From a checkpoint of a small mixture-of-experts model trained on Wikipedia.
Training: a variant of SOAP for the experts, 6071 steps.
Below are experts of layer 6 (counted from 0) of a mixture-of-experts language model. Rows are named router (the router's row for the expert), up (a neuron's input weights, with its number), down (a neuron's output weights, with its number) and show model dimensions 0-255. Each number is 128 + 32 x the weight over its row's rms, rounded and kept within 0 to 255. Numbers have three digits each.
After each expert's rows: a language model's description of what the expert responds to. This comes from a sample of Wikipedia text that the model never trained on.

# expert 21
router:104152111165150121154156195161112146102150168105136126116089170100104059128144146240125071099075094112104143118113140119113088170102110090158135138148101122093088082143147132200118172089109176144160123138150155061146118160108129140148140154160117113150097142094099149159173152099139137112153140082112085153121087144152112109128136151152116187171129085071158150144113185112095161135159115144111138188106137166074088133112089162165114132143094132137185176150131148147111211162086121095170143121124105165160135089105142122144112101122131158149154137104148154096066088136096114161161080163085112000116151095160061150134147149090118112126110137170155145139164167163092086136124127116129121168154128100147143065132086178123094104058182181106156136171156086155086130131077078
up0:139110142150136099178131119165107136105144130095163120150102171073100105134101101116112101143154092062171120104119156127131161145128174130146092152123090117120048115167166110182130119099106070138115117089157140106068132113103125079127093179102100119114162129098151089172155105071122105164108038115118123190119145143091157119076106071155146140150143147120123128115203174080083108191106136156098133201105123073078136116120137113148099175096143078174211121105157064211105148080175068124173096104165141131146083131131105124157148109143105123153108109111138112094132150124192150162093077147172118112142157113133098112134068105101067166107143149109113118126152166093088139131107117175180158144123115050115102114077152127182094118117094099130152083116029101153124074145131109
down0:159112078112159136162145099129095051097092116123125084129175107083123112127157198082102207154164131104133101119187144100145095112132140178152103082130181150125138135126042111096152073132110105112194125070168152161166147132132125149108191146147151144114081197094146078074097129153157112142160145116156145198137112087128101178129153146055162164125138163125150126130107140145093148141083131165109121111135140155207189027103142127090194111112149105135141164134131058116179157115096164156166085131092140181103141153167137153176105160166143158131099119112160186114140147150154089135101129102164114167113130188093075103091110174148115122116108111090129116146065141109067132147160123105113151150109129140106095123093186157101132133120138165152116141136079178173174138167155079
It responds to: Articles and subject pronouns opening a noun phrase or clause, often after as, such as a, an, he, she, this.

# expert 60
router:063091100133135138108123132138172155162202135145106109101130112135119083142123099194180135134173126112100124152191102122142119215132182128107097113148176137035148054165191140155116153058100215146121166114110185106101144126090107110163134107123100119125130128100133130124140177105109125098105145113126150129104121129130108138179171165121139135159131061105084120119126144111100156160171128120131071162149135111142103074157121184159147124096123147084111153141165192113058131145069098204127080130136162153167172108123094186153083138105182197205145098151109106119161146124094092166151113137104121068104175073120107155085122146055155148149150116127161110141095131066178093080108135109130132143167126137124155066083138105121120104058116107139141159154143054125128143125112145
up0:110110162169105112083105108108144118107164073121149088103136119108074096193194166119151127099159090130108141085112139101135152122104128089152080117186113132098154148185133109116140108060088060094129105132135160066196159144140143104120150110114075149157156183139115132158139149120112083075160176082100186164172170077119144111155088135143139153124127093093122139132194101127127128150192138119132110150135130146172109158115090057210130121125152102159103134157143146154183132133065134125150064092147116116053142155164159112142143178087095115167089148101181176093178146178104150114173143183170133138117169080131058088082130105080072133142171121130187126121149150148073166182090182141072161146152168142109087099123144087099093109097137074127129126122089115112105123130145091
down0:094085106059190137180145128091126142140121190066102097149171160123181139141134140160145147170206134111123150135141086145141152075106165133133093141086108121129121128134151089124138104101113149098096107152131155101151086163118100114154179095101125136179123075146096175162105135154046089114151129194034115118144119174143156098124136102171123146139099179152119054110197070158118166141080087171188101149173127145155117169180132137105117148141151093143160154066123132140107154137113150175111152077128159145152141133146054164167116134146138059125123090145165053135116104094201103140159145106142118191151134130167088111127110078074094088076150109135124141127088085098072083138149091154138163126110086125103138137092111159152172132126100171122122071172132132099125163068097162
It responds to: Capitalized first syllables of names and titles, such as Mo, Mar, Mr, John, Prince, plus medial pieces like V(ick)ers.

# expert 17
router:134105167103151087147089210124178150159175109091174111115143115114129117148088147114093089047120173141129111163127105115150123165108102116114119164170129137095143111133075146160158149068116136143125142087156106080121115164160147089091168095150134132191129167128100043138126142126118050102148149039166132105087108099147130165126181202098148106157115120086095109134101099088105145110136078148122146126192150153143128119148115159117180095170140116070129200101124142116068120132140060117179117134145097145098126141146147201083123192143173228167149071156111134099111084146110076176150127131093164074098062145094106104135115128087135142088142159122177094146154131131104126064149125096105137176128116077077129143091117134127124135147155135138175131160126102122175108061092090
up0:151086118136099132144135183138153174151189101114117139157084144127077147144111190140078097076156159137103121172052167131158135144106158117153114062127165144141120046133150128105097122124130146147100114084125094076076131166127133134111161134137167130098095088174118098157135125136131080113105129126149136127147060122138122158139114144108089210120150110147114104121089091153122155112199142114094179122146127151149103163140137109101086101097195149126160125175142086146154144137143084154092129088155126158181133151093168119118139112196194143135076112117130123147129094141149101044222158138141114053119123123079172176163102162170072134152112119018143134154129154141145152107185138130111059109113158104093112082088116112159140106133105156185108189089130125150231134116090104
down0:147124120100072106128102131095172138131128136140058139137105125165109129146167127125130164180165148121153160095083068168093167109161112164067175091097097133136156117121105085148086144079139128078097167130162138177106073127192123115101096198143121076092139086126161134119044147120109162210095117105108133117092087124097099148129131124169146130128173126120073087084107152181123152105118081122091145117142105123117127140146188123095131144089098122125162159145072131138129164104138107174067178188122133120129118106140122047143121112050116100109097154158151124158135131111104123124087148152157147133183107120141133124108042094161168121128174119130168120189166205080164117126085111067148211107124141149141139190141144117111112140129086155068051124091106174148082193108089139
It responds to: Final vowel pieces of names and whole common proper nouns before a comma, bar or 's, such as T-ata, Josh-ua, London, California, French.

# expert 14
router:063204079141068101142050159128132143120181156108135109125129126122095115092178224131097134135092116153142077081087125077185147142083121172091160123175154206079048112128170141134104177099118152137140126100105080057091069167170128098113107104180054134123102171114087132138163123142144128104134150153137181230170136114104075098138142140116133145159141105121136106116117122137122127167149129150122121140125138135064124151133130107117165145126177175091097148126145166104137170118153116126138108126141180144085117173128138096128188144131148160128168112137085146099143130148080197138150091095176188107098169151100129128091131121148183090060103178157106125094159166088124131170166174130051092148127138147096169106140089150145094117159108128091148136136108128164193129143145103
up0:132122179166135102181153116156147081070136128148090149117118178129118124101099048116143132179137164103082157173160177163051087132119140107139170147059134139145141162132130132149160095122128132122158098120151192142134117100092118160097187138112180105137136169062096117079108092170109134116140120122039135031098124146161153130154115120125170157133115109128128093095136121190118144114119129118126163116088057119174143183131093112202118111130119179130168150101117161202155117116151139132090119113130030124147168134151058136149150129117169100148135163089071109113175105151145055150113096178164070126122091094135148172199087162166089098118085074112133117110137108151112154145174147142160111083103104067125153164106153113118148150132028161115132149105117145118126133160121149
down0:092090124106111090114156114126092137143180120135094098172097097093224148135085133180113064144141128162133129123034108105129082132148119069112170129048087123138096145165066128122171067098128145096099170134132103105120111098081151176083102117126121153150136116184132114091127132106152089101091101078153102131180141103128163140080163164136135126157150088080180131154087130108156149074064157138094179121121115117197104117122129144086163144176182087134136131166094128141083165144110149158115141133107075093076139153132215103112131105132070132185133143130063098135088090154124167165123138138061106125129170147091132086176126081151113147141109155129108121161148213144087114111127135055099173141154145086132051149129093117122161120197088171116109091120119120105091139112142142
It responds to: Words after was/is/be/been, mostly past participles and adjectives like been, able, elected, awarded, un(able), known, plus table cell breaks.

# expert 48
router:181145124133116081099148167161197110178141113114137092131130115100147105112124127131156165135103160125204114104138159090140152148184095140132119174189130146061170095145124187151133124078134161120135134100174147087168104093131113111138104151158128146199127134180080137112149073132142136083178147095150155171138143129202137117109172168185100103170147119098140100104134158086084135060100078173110130110133088140089092168212140170105161136130168148159078136089131102127118175095106098096147138088146109164147100152188063129091105187097150167132179075112125137109096088131127107148081098127145107092146117112127103101143111144179162183036139081113108145113116154151138163154134072109109121172038092122101114159073141078169130155113118138117203153143072109154188134122115124
up0:132179098123168138099174159153144120148188160096139099133135130072123056134122113146191085156152171154159171059113147128088088133158157138169124140138120158103122124068164102166102177119134151136207098077124072110091178132131108108141077148137141096144126095182165084139158127129146160121126095128147155179097091180147145163134101100133146087085131136164153089150089134132142178181121134148174159151112145174219068142137091156126164127148170155166124153139138103110105221115159185121178149148139110158160177135114123077187138136086102150117130177101144130118152145142104094112108087133136148115117113163082210138106137089132179115070158078177169159147154083154099120092081087088075087139052106159162160147088060117129115093110144104117117187165119107134131151138101141
down0:117148145171135125119085165144095132071088137141142084131104138125117099145077142118105117186155113148124159107118162145107165172118155087120098150112101136106171095175147108067094135120097107191142096152184079097097094119145162130134157094173082158187151164138111126146101152166110169065064120196078092085140140172140159111176078101158115130119125111157143151090173166182143107115091178149125099147052134163093123137121081159128115139127134184199127133179139155126113192110135159145061096127084100111094130133180089103153151148147047105177104117116135079127088119106036093120224122179118106104148104172139138132138081084127133135130152143135130138127158150083067165143133152088189144149103155113196121075166097141107136109121136086144146127211146087135101153132100152
It responds to: Auxiliaries and quantifiers in running prose, such as have, were, two, several, many, However, plus word endings like le.

# expert 28
router:113162083121121146143110138174171185166182097110126080148116122050107056113047145156118166124107075112156114116095086116158135107105167103085129161136062164089136132142099190189137140081115121122100139089083124044150078126118143156150140141155151139157094114118142179195142128131156062157119140126179141150122110115150134143166173128092164126179153068016062092085128153105090128137129106124133143143101158143128074153179098112131163094074159130056127142154082184154088178151123122075135133174122107176137130141125188126123112160146145158201121114078141184122152129106160184183201090130137128102101129133142186125174103136143152125117145110151165119114097158097116117152090136117148144124114071117069161107135097107131178126070109122146115111145113129164137150117096095
up0:154155106187073160148157169085108148057105132086099067073173083103135074161110112167065213139131104133094124177107152117101163108103124069156169146160092160115159114140115159109098172099148109163110172098092136163142117164156116123098100145131112183130123115193128192138099127132096179122140165123140112194152121105129154163146162088129127185088100170083137090128124144168185110160107133153089163091112178179138097135138081100176096079126104134081140118120064149096125096126162112099109081112213152153149118158130168127131128097118140117120098141088114216097129102149136131205152104120140154169154103115175156117156203098163152113096168129152132135067098126139136112201128183131122181094105134121114115141108161163191151126091176122158140132139087142135093127127121053
down0:107107102156177110102120102173116193152097178175174188131120117047070139128102077154145137114139143102104153136156087089093105000174144103141125154105155098131092148105107121149149090123114143133088099098143091144169109098148119074137140148163167097142106137074166102159121137094124130197117097114099150091121130107178129091119094163124134127121102147122137116099101154102132139135119102152107102111126135139144087185097109120154113098131100161147117183126164122200123174170160151131137124122117072128135126118092111124159068129116170136141075128019181164174124137157161142149166066144131126136081073150152119090159087146087068108134166104100090113139124144119085140176096127142147129078115152114119106072164144135094109074134133098111119057170108108159082103103094085
It responds to: Articles and possessive determiners after prepositions, such as the, The, his, its, their, this, plus possessive 's after names.

# expert 51
router:172176084153145128147123127119119124134125118145142106168183130105132076069127143130101132154135107156135109120162101169148093185098184132111122109148130156102146106160174222141098105113065160087134099104076209060143178155091199114107188145109173094222142128131087128134134126198166142170100135086148102143098136153153154136154163207137135158204101155111107115170087094108112112158151153101203122109153149096089161127155144178138135141130170152109095133128193170140119105154087143102072135085089136171181129136126129139143141145144130178140177087147091142128072128113114169164142133164113155092094188094079139176079138195140160161147130116122143070133144156149156155094181094082112089137139099120088189116095126156138120089104168169100118165124123161148167087136110141
up0:053072161109158169165106117198125111199088157108117163133129118129136109096093123191157138157138116073123155145103089175150115158159131065069074065091192143049098080186121134158158129104162115138110102109106165054087135162099138124133147091128183121118136090115112101098125196122150135110137089163135115069125144181113178083150125115082127154144097149158110065088071139084188137148104157171135140088155145181117135163105144134118137148133193147093099121109099157087179103151109157104105082091112085144175138128112082118089210119101140157129093117107146085127161104167079160177140110159144132125132195176083114153160120147129177156108162141147155168126073080171125090146134100120115095149126068094105084170132176147153110138166133107107172133148152132099133116126116094
down0:137154202091099145081192069148128047175176182167117131110165189131110157136145183140107150141121110096101172137153109133186117160148171143143156054090133121103110095098182120133083131130147142074192081149130117098129146130111141196158117120153067098108110096127125107143120154139105108084082139131151069125120098159204223138119177118113115107138105174130113102103130156122082103104106157154111186157131129138178075126142088108114097155129119113147138122168149088084157192098106117172165101135076123105140123140057119123131114156109129145112216138150116104121151086094113131090156157117125171097111151142119181131107155149146117187139123109068090151161126131123118126157076062165078130116087170157134136119161130080111117180087075174192145159168162065120124135170167131
It responds to: Inner pieces of foreign place and proper names and raw bytes of accented or non-Latin script, as in Buenos Aires, Taipei, Japanese.

# expert 54
router:175151098063105118113098119211146214148171104094162118115172132055149088119114184173152173145059103189140107106113169150107151169147069129117104138140119161087137109125144144150144160071116122162166121080081068119152113123144127117097091091146127110132125132128132172151117099160153105152089158068136165126088095056135114121128150127127160109199161125081116167189132173087100171154117118129143144114088173134082155112160139134141187095166079165129160162147120168182142122162089125140159099092192077136116131154158104107141077153145200172184137101101171137123137096077126162151103110052165107112155123114126096173156169110176177167055158140120153122157121120153142130168146134137070145135131129099109155124142133128111067152159180143157156144173116130170166115129100055
up0:189140109118137159160174102132105119113177111129112156117122120074090112091121166151173131052137154118144067095151169135108186124147113118107158102142149174086155143151163076143121105098120115177136148118080121132142138114170180103090139082125075115143076132082129166153113081223181103174107100104171133131138104098087120086092109118101074060158172144167091110166149177133117148128137120175119154093103141158086136101165098131188133153144106152096120153153105127144131113118108097181084089076155194130130211187172168127062077193120195169118129174163129158127126121128072109081133132101194126138114137094149132156150117149209094139098151170144192137130148167125136170111168139142140144152117112068186124171131152164118123170174112145181146172159148143098141128128156085
down0:126173083199120083109108165175117103175157182114132144131136184047131162072077136123074141144105133174127119164128132104149121086122058088115159132164110084141127135136111086112177124095163097147160075112083129133042177151094133133116054180131082190121184177167147167128115081093141136111135103146103158110159139091133110137127129141144130132113104124107107156180151135170101123111113130108171143126112138067137192152154146101096125127153093148112158104090104096124147146156073138130076136118192129165194091153093121113163142114170195092099107124190158135115136083119171131114123136159115123207145117139114090112158153103169114113099102179102157130174129102163094123125099135158144165156177141100227146125098125105140079088189164110084099088123127135184195126155189107
It responds to: Function words, possessive 's and pronouns, often inside song, album or show titles, such as With, You, Who's, did.